Below are experts of layer 3 (counted from 0) of a mixture-of-experts language model. Rows are named router (the router's row for the expert), down (a neuron's output weights, with its number) and show model dimensions 192-383. Each number is 128 + 32 x the weight over its row's rms, rounded and kept within 0 to 255. Numbers have three digits each.
After each expert's rows: a language model's description of what the expert responds to. This comes from a sample of Wikipedia text that the model never trained on.

# expert 34
router:139139059096125193162128179175156175134151103143057132153096112078065124081071112156073116090039146159069132138130093136114133074162154167106158120088181105096133114076097072148153079149143090182158165073089105133084121071077118093075114176117107104118136152115116066147132133142115133158106099155134076128148128077143164101166177130153090105135147150127097162161153154163158134067097154176138137158125080113101131102146145089084138163112116183190139173112148123144125116136086123182108136174143110162142132110115119120118090169085088133118113176146129123178194095117119086117
down0:129156111106073146126107130145154095151115104151117120159137126153147114255133080159155115127080137150131141076141192149145124149109064085136079132150139142097128114155131093104103161120142093111130109115146131200148106137099113111125099166038093160128126081135111141149111155157140148104094190156160159117084096208153092118096084088058087144147127115107120144121096128083215109172149200126104147133167172131144146076156129138082127087119057142078172128141175170164135181122161127153124118139068142193160122174116084130132120125150144134131048144148169086093134168126139120140
down1:095124120107105134112134144168143130115141156122040115167120113177223173116175116071082126064088191148073146096141113114149129093145097145152137108143140231105147132110034098129091150146086107138132183177144106128115096087131099086130131099124142112070093069158108130083130140156161124096107164185159107158100185152118134113138134125167109164196154187161132150155186125143151145138156122145087139104153104137104128092164146081076132140125121197146127184140135157113143113088127133128133082132145100162141156122095137091117158177139186167141091133111105190098104119130112108160
down2:124092067138126170127133181138188163138195170113132171175134116129144076133114163129151060090123131104078071118128128119176086146076096092159133106119190175102177106119097136121182139097115134102159121127085134152146116130146153146102111109110079102166135123126096052124153109100131103144130088141191142171120160116065183181161147153118136166210140079121106081091135064129139094157154118169164109138158188105159118062082148126197158141142130118106055060110146206201114148094121145087148133106135116131139134143122050167108147171091176084121108108077183152176117167188110151177
down3:168141207124190165152096130150135168150117174149129139078142150088086146132154185160131094137112087174099145125166064138122170119140147079161158165109121133142151062105086108115144167119131091157155180137117068108073173109128094105101122160091157173114166139133101140114150072163108090130100071099109097127097176110192122093103170090140141086160154119069171155116136112105141095077161152092123176173134109125091076122159118115091131118114167093181110166178166120126137056103146143140133166140126113119159131133165108075168172168158135183122173141165187150098125160125087111205
Description: US places and states. Place names in addresses, tables and locations, especially US states and cities, e.g. York after New, Texas, California, Colorado, County.

# expert 53
router:127123174119156109139110173173099150097082171186126171048117170095124127154097171116109082098138143106071102130144210138152147116082170108093089138068124170036166117137129147102120129080118128149113161113091113141110083177146067144126135103171098110166174159174094140155168180150153127105155119143101096105176083156103123131102136126102188146145133099134109120137161179167113100112129172118135177157129112185086132096106097127106114097148118149115120168146129105079172161098195144145110117153143013069120174145090152175159113131121161124136194135103137164104046093097105156176
down0:144148098100137077088166178096084192168167107111133106063156159119117099107125138127087069149198087160095070143127172125166086077113168131154165159190097142147095201090145120071157096103163154154116159086105107202179117094125072091130170151167152090128159159143138145091177130149211091105094132099120113154183214115147142144118098133121140183093115178168129164103162162138174117096077170082162105118170174102107083132151136137144161086132089056099112140104162162107120225163122176092123091116105111115107133089152128140121171087182164136172106114123127098110137165141103092098
down1:098091104150167151104138087133193172100189132087157139101164107113153086163095097092170160101191166149120127156045129065101147132112146156151167120152143111142146149117094153100143120177148029106163091139132089057100165174091101138096066148159097108171088110115044152138137164148140180158117110121162131177101141152141132169127173125096177107154107120097109108146083111171124167178136063096136090119112145067144121110133100154149150160180075129151121132125143142139111160186161099141182135195121143141161133137197153116164132127163108122148159211153108153125153092096090131140
down2:115183156128074101149118109115149102184138120126155111126166073039157141222133204159137142140108130141103099124127099094113157108125138103167172136151150155120113126092127113034168140102125180137136119137180119112169153102112155108137120121181126064116093169110188143143137197125100088143061126104161141134134090181150122124099117169141113160085141145100124159098195151109161168137251113129132145101162157140092134132093122071118130142049109113158065134152132139128047089126134161113142149194129104153171151141091103140190107085161090143136136153092145151147151153138129123122
down3:173175129152194133176079121149098141194118156122171087126099131114070171128095158131165153117127115097195167140138115160111162099076159154170126059166134097138115056104133141120168162161082101160113152110092112178055110157163135193170168137136093126179120206172102141143081100103122109168080061155163093114114072123081157142106077125106107144166144109108181094169149181124133051149150162112120110214138079112154131147105116141153134104095082095104168114156176141137151168192074117062138088098125112139131129119114128145095102108151157095199131141094143099148118097112119096058
Description: Years and section labels. Century pieces 20 and 19 in dates, table numbers, and heading or infobox words like Career, Scientific, Principal photography.

# expert 3
router:122195136081181132092122133152114094159149099095161111113133143105104084098156115119122077132122140095131106102104154116158113095144176091157094121160148147125140137133070109107077131053086180149152150076152174110181089109087111128104113124141115089164103125132154118147164164147170120147112167136117150146144138087173084154128164130183095108048104117155083139169072165087057053140156072151102134164148148189173160119172123068122127103080126176045091144155090089119121141154151146159078094125113068116134185083191094097183205173160181117149062104109118140156111134110162146103
down0:128165094112176162117155119123090182074129107105111147088163071111101149129089110141117171190132139109194180067109158115151179115132178122107064048133104157160125147137120183144106139151138129130133116173156125128136183117098081156111131097067149157132158148081158114132154169123184103114119141153144129134120121134133105042117124172125121126113108135131119134067099102096128098174141113101135099086117165083132101126116128197109142157034184137059123147149122120128135111131121150168126147147180154076104150126092115127150127143140128131139135162146140102082136161138178085124
down1:123124129130153115136152130128089079080149078122124159132082119128106088136134129089170120136118087131119138121123100133089101176109120116089114109091071136104080087111120208128118100113115141169135077112080113117130159121098173121091103193090149072123156126119126111151147147146117121081127131086178113121139126067066139154100091096136141122124083147072126107211057145127135125131160094086102166164133121127155120081119093112105071130183122116131104112074160111118102091081155133097156070088195091155248154120034164129131152120146101086156113122059116147107139121114136139141
down2:129113164095179160163194093109092089137100102144125197144117147164172099132102182181196099129138142187101112119188099155105146113158141126143110142164105165114112110122160174139153125072088111145185147169119182156080153151133120130125082159097111143134113129172128135110161126130118104162096089076127100134158144105170128157167094138142148096150136119143162114120063139173095165110149134060128130217136116138116088148145111154128116123132145084108178152137124114213133043080153102120185136148119140129188185119071155174105101147127138121117134144098105151137109122170102169112
down3:127181179130134138193123115152177074169124157129153131104122146113148138176061126072118104123148078164105126130134125124154158035205089101166128082150127160111112131118143170045121153122138066170151128107147070147148138115122127188158122138132064176139166208064137144081107161106142118179095129180102083092091141113135157097093144120130106143079142107131139148101150147156141120104131143108075156168177103102086133110112095163171085119153156144122103140108137148140119153110112100124108110137098047098162139142105145108092173197108154087175118180134144153099097139128184110134
Description: Clause-ending punctuation. Commas, semicolons, periods and table pipes ending a name or phrase, often before appositives or relative clauses, as in "Gallup, has said".

# expert 9
router:171099090111093141090121145099126157141114152117150110119125090107119157116090104203163092111170121143166121129106137113175184096181118166169109092169076157088149114124112152171130083145147147129145125120141154119101129143158184130150121166123100124105147073140124126195144147108147127070095169149156147147159085144111077177141151102102154146170156177126135095149097126116162127184068113153126103075097092124169124192142120114134138112144114122166119171125159065142083164155136152115093104128180118112164080133146166184176096150079106120057218162113138079163093141109181103141
down0:143089076122144116074097107163102076113116162120175180090157128127194120137083132123107084164114110091107156186125106087128136190070120113196172139196092156147111117076145180140135128142128147081163099107137117145147153157157154186084149152155094146093177115142150143096187183155104174099092167109139130130135132105147113085155113133088101096121160135106152099177117227188174145153141101113096140171078081128130106179060093124106112132103091075104144163159139108088111142166096199076110104153149085150116125113157170154139115139171108143154125108125106135061084148112128139112
down1:105131090153070111112207169168156133094158119144150131203110091129174156142125110147163097111112177115063134179141140121163138168156127121160142157127184074076116088124183041159095187161143132114144091142129082131175062129098131175132076101176174096103126145179143088096122098126091147141086109138137156114131162167130114228116085120103134112107216102107149146083136129135151148102147131123107142116123103094102105111123125137109123139084140133140098185095113225084051109128139085169160164162152156147121122154076155086117100118109180168086119100122151101136119146116108123095
down2:105142135105116140173064129133098110139103098181105123159104150123146179134169152092079132166197125097151099155085117078126142137187128173133138134093102172126118168189139175124130165171060109100177081127094097082150131190145185107106117158136116169102103090168125123144134142152178113057125168094130162139151151145099141088157148165160073166085099123083073171157107150115091135177097076108149149094107121092161119094184132071144118149191128116156084122107091133082137124110151081149203164132152101255191157094117124131186110099114073187164097165182167171161120126099134125146
down3:091123157137198132124099126112160138096143144101093123177142128172160129191155063116146193121121162139143178129145116151149093097098113115212069133055118145134156095096111092107102115103140137161144142190189120073117122140130095149175154083093169093124159141199158156109089167132158139088110149166107115130092178170120148132112140106116097121073140164134098109115121139118089180125109150128108200156146133086143089137142111106157159134158113154158099145110084185027150115104062117111163122122119183083119086123146113151173118194141167181110163098107073071073142143152099109145
Description: Surname starts, main verbs. First pieces of surnames (Lind, Sch, Bro) and verbs or prepositions after a subject in biographies: became, began, moved, to.

# expert 1
router:161156108128112154148161092135092146136162150119097117038208121164140158145158086158078092116125183186111161074130104074153160152160117108124117184102103139118165127092147138128193151095042180083117129144148058069111191080114164088137120161172145113129128086102140092119138132138153126118194160200090175150069198142112153123107138163128195119070086102082108142134074131129058076177138129119079163116101137161158090112126090151118156113122070174115187168145123139142106136137064166176100177185136147186148175149110113145137079151104126107121156096128116084132141103106135122170
down0:100141087127123103175130060068127071143144179161142124038113148092153117149119050118140199132101114142140104157127101103097112162086015125104145117142142140134152188168114177105146102163077109123088121130110150182176182127127135135139115091208138130102095090082098129099145135079076165098132137068124132156117146142128121124125060122111117142098113092104113165158138124181040152145082116140118074132157087134151128125145144074132118107128102082124153082115161160041123115082120150110074171132094172156116077105113062145057173142111134109123159113180072160117106121172101149171
down1:109177224114187129134191138144134146128103188102137125134114141135117161123083171163182109104093105134171145130156094101168154146145151135137082137113123108171066103159103112079150170127121112162151145123134101117143148107147141097087121151105138080090138102084126129128115106160103069153155095129086157112174095099115117148060170147098081168144187154150098195154105121093186125104172133063164092173138119167064163062172104140154101145075144153091126203185113133132171128053117124181145125133146083108127151141127050108129151163114107182164103094145150096104120154101084152085
down2:180183120116128097133106092124163121148148186098183058094137118131076104092118090131081124162163119140157075146124155182127184123133113089220177172134159089087175125154157107115113151079161131116098157144123135098114090096115123061131138169120174117147099112084146079096071136133170123087171138112094103192093195139100149126156161122104154181100161105166121124123176106170103063097221072088102132092124142175175106125125170158194148122145163118152175130114150085128097109137149118097130127142124174161119094146109104193104134157069161147076095144125152099080128136136114088097
down3:146134109146147138155143123091111164138185122202129090116110125085128102088134132176115113118175143126131115137097143159152120123143092100174143171163171139152147106114093141184076092128153132148109136074132100090100119161110158085068125133119144137172139137078163085099151149122121098155147121101134123161115152135135079117150098138083104141162165111038164114107175128198054098130133120108138143175125168116104146131148112139117116139150150153148150139091199091114043145099088156121127194124166120088130139147161130133080118144129157091109133116067106129081100132110091060100
Description: Capitalized word openings. Capital letter or short capitalized first piece of a longer word, usually proper names and table headers, such as Str(ung), J, Sc.

# expert 58
router:145131179122117154095137162144145142071121179097096074126168095118087116133107176110142165153112134118145116140093136127111139135123110168065121118073150141068179151145116154170115143169143163141121131122177084097142148075108148095134104117159169116149163085156120094148168111153113140118123124177126145165164124108076127118135127166135123081142103153102121076136121140189117089177157093048152109044197121093073118088165093080154158170133181161182186157135092114118197093071104103112139125166097048111172108105117136132142095193106158148116140172097142129112107129147159114141
down0:140142119138159113108141129157116110140187135121095114115153120170123123141144097119186169175120163148113144141133138110122148150137126120112076091124177147165116096096092143107105118119071125058107190103171152088150124157156084136179155146126164168196103144140105116101118120143143180114123139119132123166170134091105180088068169122159131116129186105134080087130154141147183166110110139144122138160184089118115108081068098124145109145166132172123141147101104075163110129100053112104127117100139121130138062074187119140136138166198131186188084107096153130112169038102159156146
down1:145144143093050060143079128074073152173108108104149104122072125080088104054100168090173159162136116125137131070150137143128142116175135088193109111217153173112133156138187136097160083111154065086154102193098120120108107103112140164176159038125141116184089093120117129170084150110148140120149082123107087111138096141133110159099103162169111124089094179164112125121150130150149113091110194134132161115074132122164126133149151110194156127190110107165136061106077124129137147098113134123128108117120182108127106104140134084164079099145087096135085111143104083145131144061162173129
down2:134159129167155138111140144142127108123142142162073153130144152094146095154176108069111105177120153179123202112135124107095094131110102106143081108093201133100102153169169162180081126117100105180120067150077140159113131127146137083134137117123100087151143146137132071120136088191103161122061135125149163151120156095131163115177138160072085120181145153143170128137186167117139158216177118104164166097164117107167132134118162108135152103105103114094123144091172158115106085133068143065065148154088124138098126142200057117153166125117159109177099172132139173132059114109108162111
down3:150123206125107202151146138173200079118158102105167153155183093175126118204136097153129155122090120086164132121125126155164090078105145138126119153140126181111116098151193105140148180122171150109134128206095151190067140100137118156121166114097148144101118103114142170153140167150092132128119116159141105112115089131120095150163124180179157163089151115084160142170105126117121163176125144148095168154154185147112146119085169117123070103129065185182156137133070165142105129088117153143177153161100093115112138149179142119142113166148093072165108181104101058134094149151165053141
Description: Table cells and countries. Pipes, separator rows and digits in wiki tables, plus country and place names such as United, China, Hong, Angeles.

# expert 32
router:129164133154088153157110107130182132151149134078194170166152123112119134071150116100094028119099143128105128086144207142169114095100148111133112114051145165169139136170117139095077093120088106066105159113090180149207104114133129105140068116079114119145106180109154163175154126135199140102124104183172177088169173099190185068096098153121136132143181158103136103198110111116185149140111146107091136125101063156137140071097098100128140142130152146108120119136134124115132179120088191128156122105092133094132178173165163144181105118088175132083123194164155183098166150086109078115
down0:156158086085164173077218155118085143134057116112094091078135117146119139080122144136137185167122148077126068148108082162093156094087196117141086102148104158145151155074149121132127123158139151120189119167164127103142145128155191193120186096114128163110107111125160139100122118202163135093138186158202140093132110126181104114163183142126112131121133140119122151107144140115175103153127124082137124039086090099125103110125155073164168123145114099117080115038094129114097116121128173143187133135161119107133145112127149151161114153155171119151139115154122065118116099088183102121
down1:145102124176147142144159149074067099147116097095136102097150114153112072085110133116132119097116147114102056145124122139112145077083112168189107092162124188088089169108151126078108136124152136113202148108138149128184165133173136161147194115147086112109103100153137108104109153189110120098090148110134126061106161127173140146150134101177142188153156128130108119096118162118128167135130154104131118095065044109107098166080119109176137080162175114123073127104080171123112133077087134122163093103133109150145101126128161135102173152147155144134117109188142085150136099120212090116
down2:152102050093027110096139122125094140126143126150109142154145149182153078099106157148144133060182169094133174079113108104114155119151161131111103145115121133101087135160100149138168133157140119044157097171146130101161154120094136154178146111095172144099128102131093112148110050167129169154122116123174159166107173106083126102131142121127103137090087166171146135052174169088164161086107150089162119104168072149130152111159156071137120131106138124221146117143152051125082113141143126143086111078090096148174186165134101133151135105169120153141104173145171195158187131143134068164
down3:073138136112142092141090139126123166154171123111140092190097085150127086144205110178183076134131126152180167178179128096114141073101081066125092147137106148162076126182162142166111111096183150086157057136117065197115135119144128100156110134180099150103144214091132154067122138110087092124151112151124160124139112140093106145156138146116074055121166162144135151122087172128106144131139135169180138118164134152112136105095160166101118115205117130165165081148152106104057133152140162151136091165114097157094110119073093097093159149143128082158104078153084124067148173100114155146
Description: Name heads, German endings. Head nouns closing proper names and German adjective endings, such as Festival, War, genus, century, and -che or -ches in German titles.